Weights of a small mixture-of-experts language model, trained from scratch on English Wikipedia.
Size: 18 layers, width 128.
Below are experts of layer 4 (counted from 0) of a mixture-of-experts language model. Rows are named router (the router's row for the expert), up (a neuron's input weights, with its number), down (a neuron's output weights, with its number) and show model dimensions 0-127. Each number is 128 + 24 x the weight over its row's rms, rounded and kept within 0 to 255. Numbers have three digits each.
Before each expert's rows: a language model's description of what the expert responds to. This comes from a sample of Wikipedia text that the model never trained on.

# expert 34
It responds to: Content words or word starts that follow a noun or modifier mid-sentence, such as again, then, system, began, feathers.
router:136098187128177110153123165143117124104091123126108151132124120141110145123116164135085141160134158127152123140137126123134147144158116101085069127071137104136111128150104112173100147077148133109093131136118086100103141189133115119167153129119127153113146106108095147116133073136148133102102112126093133166120156130138126129095132163129123138111128115094088133109124180140097147130116
up4:159152150200162140169168162121111106123154132107163134123159168132135139142176102118126149135147142084150118134121119157106157107126144133145135168090144092102168120143107134146131097115118145145102139139145097140079190106105089121111099106170159137118118144110126146104119105085101164121150112095136146136141108103117111151127141110081128130114144131127117083088146102120134131102124
down4:142130122109106083113095115101105131116131088111103127116086132149077121135132116119143207151105136141121116100119123137177077140137117154114157128106132150166124132148100110120148163124140090130160137097162134120182106134134113149158121108099146099128159181154166146157127128124135129142128118202115127109152158192148127098118108131130136101098120113144124127158138137144105131154146

# expert 23
It responds to: Nouns naming a work, competition or organisation after the or The, e.g. film, album, game, election, League, Cup.
router:141072149133158124138138139128124136110103121116095162113113115124121122120118183164084128119163201110156168100136125124130156130109106135097100114111155148149120137140134136160081108105119108145128112132103111115099142165139107131171166104122117098116148115112085162151095117091183093122117121162152145149109138171137133097084124154138121088110129121107098147100149179125122131126128
up1:110085166142099103127141133174131118131149119149120107175126124128146065122136150132097112129175168176169142113160129142173164145084125120136131118138125127147110103121123113154146111089089128133124108096105119091120086148119091120162159126128158119117135065169129144114160137109154105095177163116124128130151138160158122160124152145110165104148136126145109114092106111142131116123117
down1:175106121119095151153156174130118138167130161110139128118138113109148168136121089109181124145115105103139073160138169116057109133115130086110110157132120121100114173135116115109102139146127138113128151146137123103152142116154115125118094145151102141162143129101144119118101121163137167137125112103078092160153107116111159101109089124193110163132121124096123141128102120132110146090139

# expert 15
It responds to: Last pieces of personal and place names in tables and lists, e.g. -ić, -son, -za, -ia, -ko, -ley, Jr.
router:161106132116138118145111130139154123114107143157088146131090071129126168123171151132108122119147123072153145119138180133100135160129134135134136118107139095141088107155142109138083138123159138159105116191124157119115139153136128147144154171126091137146126124161103139147115111170155087103121125148107132156102138184107137079144105137115115163116156123133090139086149152118071118135122
up0:137147148125090113109129133144142151149146091121127114130148101144163109088132101162116103066130099134084143103131149095136141114097151121150103122132168103158091124106149148145107154106094099152123117143129110123157143118146101170159149134149115114150138131127133127133120154151119062118085085131161098103089182108146091141107135126155123110119141101111130085125152113108131105186092
down0:130116118143164166166108154114101088095136131129095151146126129089139121148144146107142140175109142121168133142095118125105117098125137135148168085139139148138148081157152137099178136121139135108173135102121127086116153092161154148125119129155120131101134122153147138142118108156168172132116198126120124112139082155145188156140137136097151133127131154134110109112138163151075124122153

# expert 8
It responds to: Two- or three-letter word pieces after a capital in names, such as ov in Rovers, ew in Jews, af in Rafaelle.
router:122102147143168111140134144134132096108111143156124142109088075131108118116177130100115120164164175112140138123146127115117144130146102197103101118111095112116123136159153183133138157075144159163097099163111132117120114133102133141129134148137082158141126101108105117166135099124144128116147111148121143134098137122168144113117106149129088140050149098113107092112114131086111140133112
up0:125115110139157167131125107137135138123138144086140144108136088048155117144150098157122112155134127150100133123132183084124148106130141119145111137145078103167111098128128109131112157105132133097119126114133117145156157141133150132148132173149115171105127120102129166136084144084145127112081122158115152156095151079102125140137163114118160143114148099164175120099151146099145083132128
down0:063147159131114125106074140103167081121173138165121129135126121085113136133130132100116148094112109164144092130171120129119107119137130118118106109130107080115204113166126163135155128107101145113131151127153131125162195087150122125145127084150185140130157122124135137123140154133151106140125115119102122147107137146155128099143142155095108134127101162160109125131093098124113142120120

# expert 56
It responds to: Nouns for people's relations, roles and life spans after his, the or a, such as son, father, brother, former, president, career.
router:129110136105151146142105143140118092131130142128100162126101142159128146109146136115121146105130150114135176136146123110144169134116101150112059121126133122147115147107104173124133146083180156128111084179126138103106146152131100143165143130133128070127116082108079145169135122122129089112118098169136136133148155136094104148117125157107137139132141083098106131102153170099083151136094
up0:118141098143155162129196092136120094148109081100140132177123116167093148136109173132134125142166095173127176143116115080139129140142153113140115141119144142061161120158125122140154135103150148107118180123135161134145140121131132129141119145139116146135147098121104112166149118135101070178152141146081144113084129136140123129126106139087126137101134120136133124097120127100117164151120
down0:160085138142126122140138151131148134105123118100130182143133139134115147115149139140105108170153174094109151150153117118105122152145097111144146139157143128147152166124112148121137095149099112105141123124095111099125131147136125126096118102107133150142132150159132137163165146149142142087084127069152091167140165088135118127144149059085142110097146131109100145127104203144115092137107

# expert 42
It responds to: Pieces inside compound place and personal names, especially a linking s, such as Brown-s-ville, Hill-s-boro, Hol-ly-wood.
router:174140148136150155141095165137131062102147142123117154074142067133138133109151150113126125138153148100141149152149121091126114135154104181079132120120123092095077104134146113115117165115139112135126130145124081131123148119159108108149143129106090098135143077104076146102137092145149145117169135146111145122103151171100155127129081136092123151117147144107139149120126145130118125142112
up0:098119147157137124098159139128108132121115119093117132124096117090135104130147131121088133094155101115115150111147074148115125161166140132130130141109122136138106173117139110092158087149114139045144086105129124111113136153119118130135141136115129150180169136112104167110136157136119176134107122119123114116079096137109139109139147185130139120157160149135110138070122121143147161083084
down0:090148145120118139129125140130113076110136115107084100137106122144108166115098140122170121137145133090158143109137114140166160083068151093110198143162136119119134168122114165161109119128146087142153131160089137136098152126140132110147113124084099114189121103121139117109118098148120168125091122105120146115153151139165095112141145088121108112112160104129118124143120100132108098097123

# expert 19
It responds to: Wiki heading markers like == and ===, coordinate digits and ′ ″ symbols, line breaks after title lines, and some vowel pieces like autob-i-ography.
router:187095144144134125130091162165142096076107116155103134091128114151095151144123144146099113126142110137139111114134141161142155119081135126129133101097177118135095079134114143104131119144152115124085114186119104073142126149135132109143115125110115115105098119133121113143128145153130118118129149113105108117127186171143171146112096174135128123139145124147102137097108134102060118161099
up0:111160103152122123123125124122136146132119093160103135133096093132137106163133145119118155139161073138136141118072168127171163122117149179100174128121128097132113158134101089118123127154145117138072133177132167140121152123137141125089099128159161107139097150082160129113116148146122113126126109148174145101118128133137123159121093126100139137147153112121127133103067126184158164132106
down0:115106120113117136062161113070150131085158156153133139122138124133081097104077176133109149118149157128146085088104138127135134113148118131163126132139151122102143121127117182138185122100170150116150129120151131078126160115152121118157116109165071106112113133137155103115127160106126092134119169110112133108121129113120148102143142106145088097158130122142123116138120152095100131094128

# expert 16
It responds to: Year prefixes and single digits inside years and large figures in lists and tables, such as 196, 201, 9.
router:158102128152171128157108176150147067121107122211109175144093142156089124132127136151127176129139156113123174130141123118119136131115098141162121114131132112099126105142109107138122155141173117139124123142103125109097138159154091116138100108129137123145111083131121133121083117145135110104143148176096151135102169151132182123104120135143112104139144121150102104076153131122127148147094
up5:129116190103134144133160121093102140154140107157107138104065187112097139092141140119125117118078109190135138124122110085149150123106124095153103096106142130111152154133126140173156141165135141157131116134161135102153137148126108149081118151120108152140152125100118130139144119113123150136138113118142116118152124134095152114078103101139119122125131130130155136118106159144038160140136
down5:157150063140114121154125127150155133085088105158154145145192122130138110135137143174157110151149109067121125101116118138125137137156104148155117145153113138106119109137132143114166136134123136117127131134119088151165132136165123168196145120125152121119111152154101138129117133144125145144135169115090130155111162136149120105156123173105148142137097115146084119118141140088204115119103

# expert 17
It responds to: Word-internal pieces right after a short first fragment, often m or v, e.g. m-emb-ers, V-eh-icles, ad-m-ired.
router:112077146158167141145084150144115088120150119106133178116119095166085165175098182122102130164105112111123126112160169116158122140116111152112133106091105135148100147134096120091129137105140174104117107181106141124109134149133106125116121157136107112106118115071125097116148118104130131124156106134102113155117139122080143162119117134133096097106121123136112128091125168100135168139121
up4:155095108114132095168159133142149101103115145126119165109103136126158140170120142071136112167134098123100152122149142117110125108142124132185111128116073132135090163160076130107097147113115114100100154105131106161156140146128154157112179127103126133169124164110154138115101140098104135123135174136120118110157161158121159107141085115095077112129105156140136143126119122148168132104120
down4:130117118142057132077122123119105151120132110136160116137127094142130105092093140149151140102097168155137160126169107133147135159126149097132138159132173082113093162128136091118171136138082139143111126146135120109102114133145126097101142151079109142125106146122068114122102098132140138120112112131098107167141171114103125108144129111129141085135164127121148137130119182100144102116181

# expert 29
It responds to: Second pieces of capitalized words and names after a single capital letter, e.g. C-any-on, D-oor, K-yle, B-asketball.
router:157110171147135154131103146112154061088140160117117135084124095126090137133097148139119147094150167126138162134141151108098156148085126174109125127153152119124090140141159120132109119129143149127120121139114078146123136157137125116162146171144133083131152106082125103136150108117206138103164115111110136135142159127107180131141117107102142119096144163114114167110118137106122115161125
up0:103076166124128096125157133077106135145154160095108112148165138150163103130106126133100132120158149135122120145160092100139129120154095138089181111142155086143115118122106134125100145124134092093162121111162144120121149158134123104128149116131171148152128112119117110119117119081149119140160134135137112151161188133082145079114107186140136167138082120146126175113130148131127106124126
down0:155094119130140150131147096105107116167134096149118143107122075128148139144138153139092153144095142113125149170105120112184091137155173106110134097139141188123080103108093108137104121137093174116108129130146165180133084136119143146139107142131073142128122127140188155103125134106116105140087160142117126144126130133121125134133102108129153123161118117123090155153153123105150175110128

# expert 41
It responds to: Endings of foreign place names, surnames and Latin taxon names, e.g. -um in Mediolanum, -berg, -ić, -burg, -ae.
router:181133135147128121147104157115120121114104111168080156152094091178104156144150179128106116141132142075133155128160144136098102167135121117133125114100111081138104106142120155122094185131143151122133153143123147129110122145139117155161142174136087132147088124147114126146122092166153135110103095150097075117098141126128142103109102148136110144101126131103090121102160125157113165131109
up4:142110133104128124137145121128098123149132120088105138122115149160135139114099081108108168152127114086100127109113155132166125143098133150109118172100131149100167152067112170091146141126113135127149149118098109163133131151121108157167164114136055128138140089137140148148096150153151107121162131163092156121098127163140143139148101132165158145145167115103124082160143147128117108086129
down4:187067104138099148147159150111177129106108133128100128148131165082098163157101113109141087128162135123105114133134075156138117148091106135127131126115133088162119137103104143100144155109129144144150134099116111165112135165103097131142120123137135125146109137114130125102090139116124151150121158091105150166120106137108187154135126128132110126086118140145138102083065161156141134138147

# expert 18
It responds to: Stems of common nouns and adjectives after the, a or an, often completed by a suffix, such as public-ity, dr-um-s, instit-ution.
router:139116172150164156164127156163178122084116184142095153110086136153105110144115141137109115121161194116152152087146124145141149134149119116125113117119138163157078133136087141147089127119156157123124115146120115107116132152140143158164135105161118142142135115122076130107133122088149120111133085136118117094157131109150132140112130138133138136063141107108116143109159182121140149152103
up1:126145145152139121172122125112180101119117140098128140140087099142091139083159096094119100121088143105111123138138107087171150129107130111082100131127061144083086125116114157137129139105155121148115101111139103127109175115184149137123117146137113145144135135099096119095143103085133139159137122167151127118147104139171149126125141165132106125083109126125116117133113167107176151131150
down1:098108181173099099112136102121098085112148082145165141183131120129116130170106147150137142151123099124139156123110120159145116093050114150128132146109167112135151084109120137145131142167094133132105110116124178115139174117093122145133119147063115124134088098136116102131115142147119120143161108111157127151107110118116111114121140091104110114131118094099131130133087108140098127106137

# expert 57
It responds to: Mixed pieces like us, se, a within words, plus words such as some, several, wife, Location, after in/to/the.
router:136117161125137154129063143183140086119098141136129129125114113136116146145146152153111167135149133114126169121138141128135144169136129125127086119133140114115128059109143105121103170096142185134135132131125110124098155169130118112167189158161117075162123134141146072119098118098122139111147136109137122147133119127115127131143084148119117142091083099115109158093134142141086158134153
up0:065140129138121128092134164115111062117131123156136131133124155092129151113147147127124158087149120132104128124130165133140116163170142152109160123061136101147125073125109115125123138141138103116121109094131139124161144102109128173142088126085173107133136099157136099158116088105113140093130160121149122142102172108095128095137127110137161089136112129138143124133131186121089116098135
down0:182132183144096128097161136149151147107194145158079152118123141201148121128163178125114131164135076118146105135132135131087122148081111100097148142084111091112107118128114109144117127142139093130113122134131109100119130090156140140093117132118131131107094162148117127121128124099139138146126130126120136111129158174142136175129147150129134128116113114128157123160136097156118139118187

# expert 5
It responds to: Periods fused to word endings that close sentences, plus line breaks and heading markers ending sections, e.g. year., households., ===.
router:114134143157127112140078137120154124114126105112116141145130109165131150181167192142103143153161104100182127137144150112114154148125094114128098125135158107083141094131130111101112159080131106099114139155115146098126116124090114114155121157120137125092103086131135094136135101096147086106132090136135132166100166149139156118097095138125091118131181098123094131106137114124089117135094
up7:106134116093099112155103149119181087137078128136106113112130175115188105125159109145133100123147119153158099154142090116156116130177176101128119143125173120153135126078113149116149113123159092090124170137127127128090089116152134138148156126112086120097118118111134158124157126121119126167137122125179110099121154150133103098137135148119160155154125148120136158125137156094111100155104
down7:124127127142143136118113129107089194118158104112101145147180096129074109143125112128120160122116097132141123157127145166116112137128083157121139127134104121094118126145122098124116142103126133116166122146139081123169079113146134108089085106133162139146129155168111083114141112152109103100100132121096123173075130127139174156120134092171144107137126122145102107082111104143137178128135

# expert 32
It responds to: Last pieces of names and words, just before a comma, pipe or 's, such as Tancred, Timo, Las Vegas, Canyon.
router:134053129156171092186125169138138092095118129144101171114087081149128160116130169149113144108128155078140138122174144151080140145110130108110112124107142114128098075113120097152100156115139139139105130141106118118108135138119107116148161133121104144136087113143082152136152105135176064111117114144120142153127137125119122098121095141143136136130136118126107134092144135143096144133143
up0:133154101112140130154062133099139095122145116099131138097140138096120125167130142140131119116164120102147162151127174160084140167104129139160146171131099096138131111114140128117137109134097149126117171107120119104151156175139126110099145166125125108133104154141081189181146083098136112146111150143120141139088106136141113121138124107109122151119134109137121121180133139178136070117111
down0:139155127100102152144087138128146178111099139123124141171124166149168106114181107106094160137155160081126129085104119161103106125111109131129135130092126139128100167124141105105134139178093159144161115113104102162122121123123092110136140097141136130142149155120132139131160154140141126107123134112108101140154124060138146116128087103169153131167145104127129108140152113065175130116127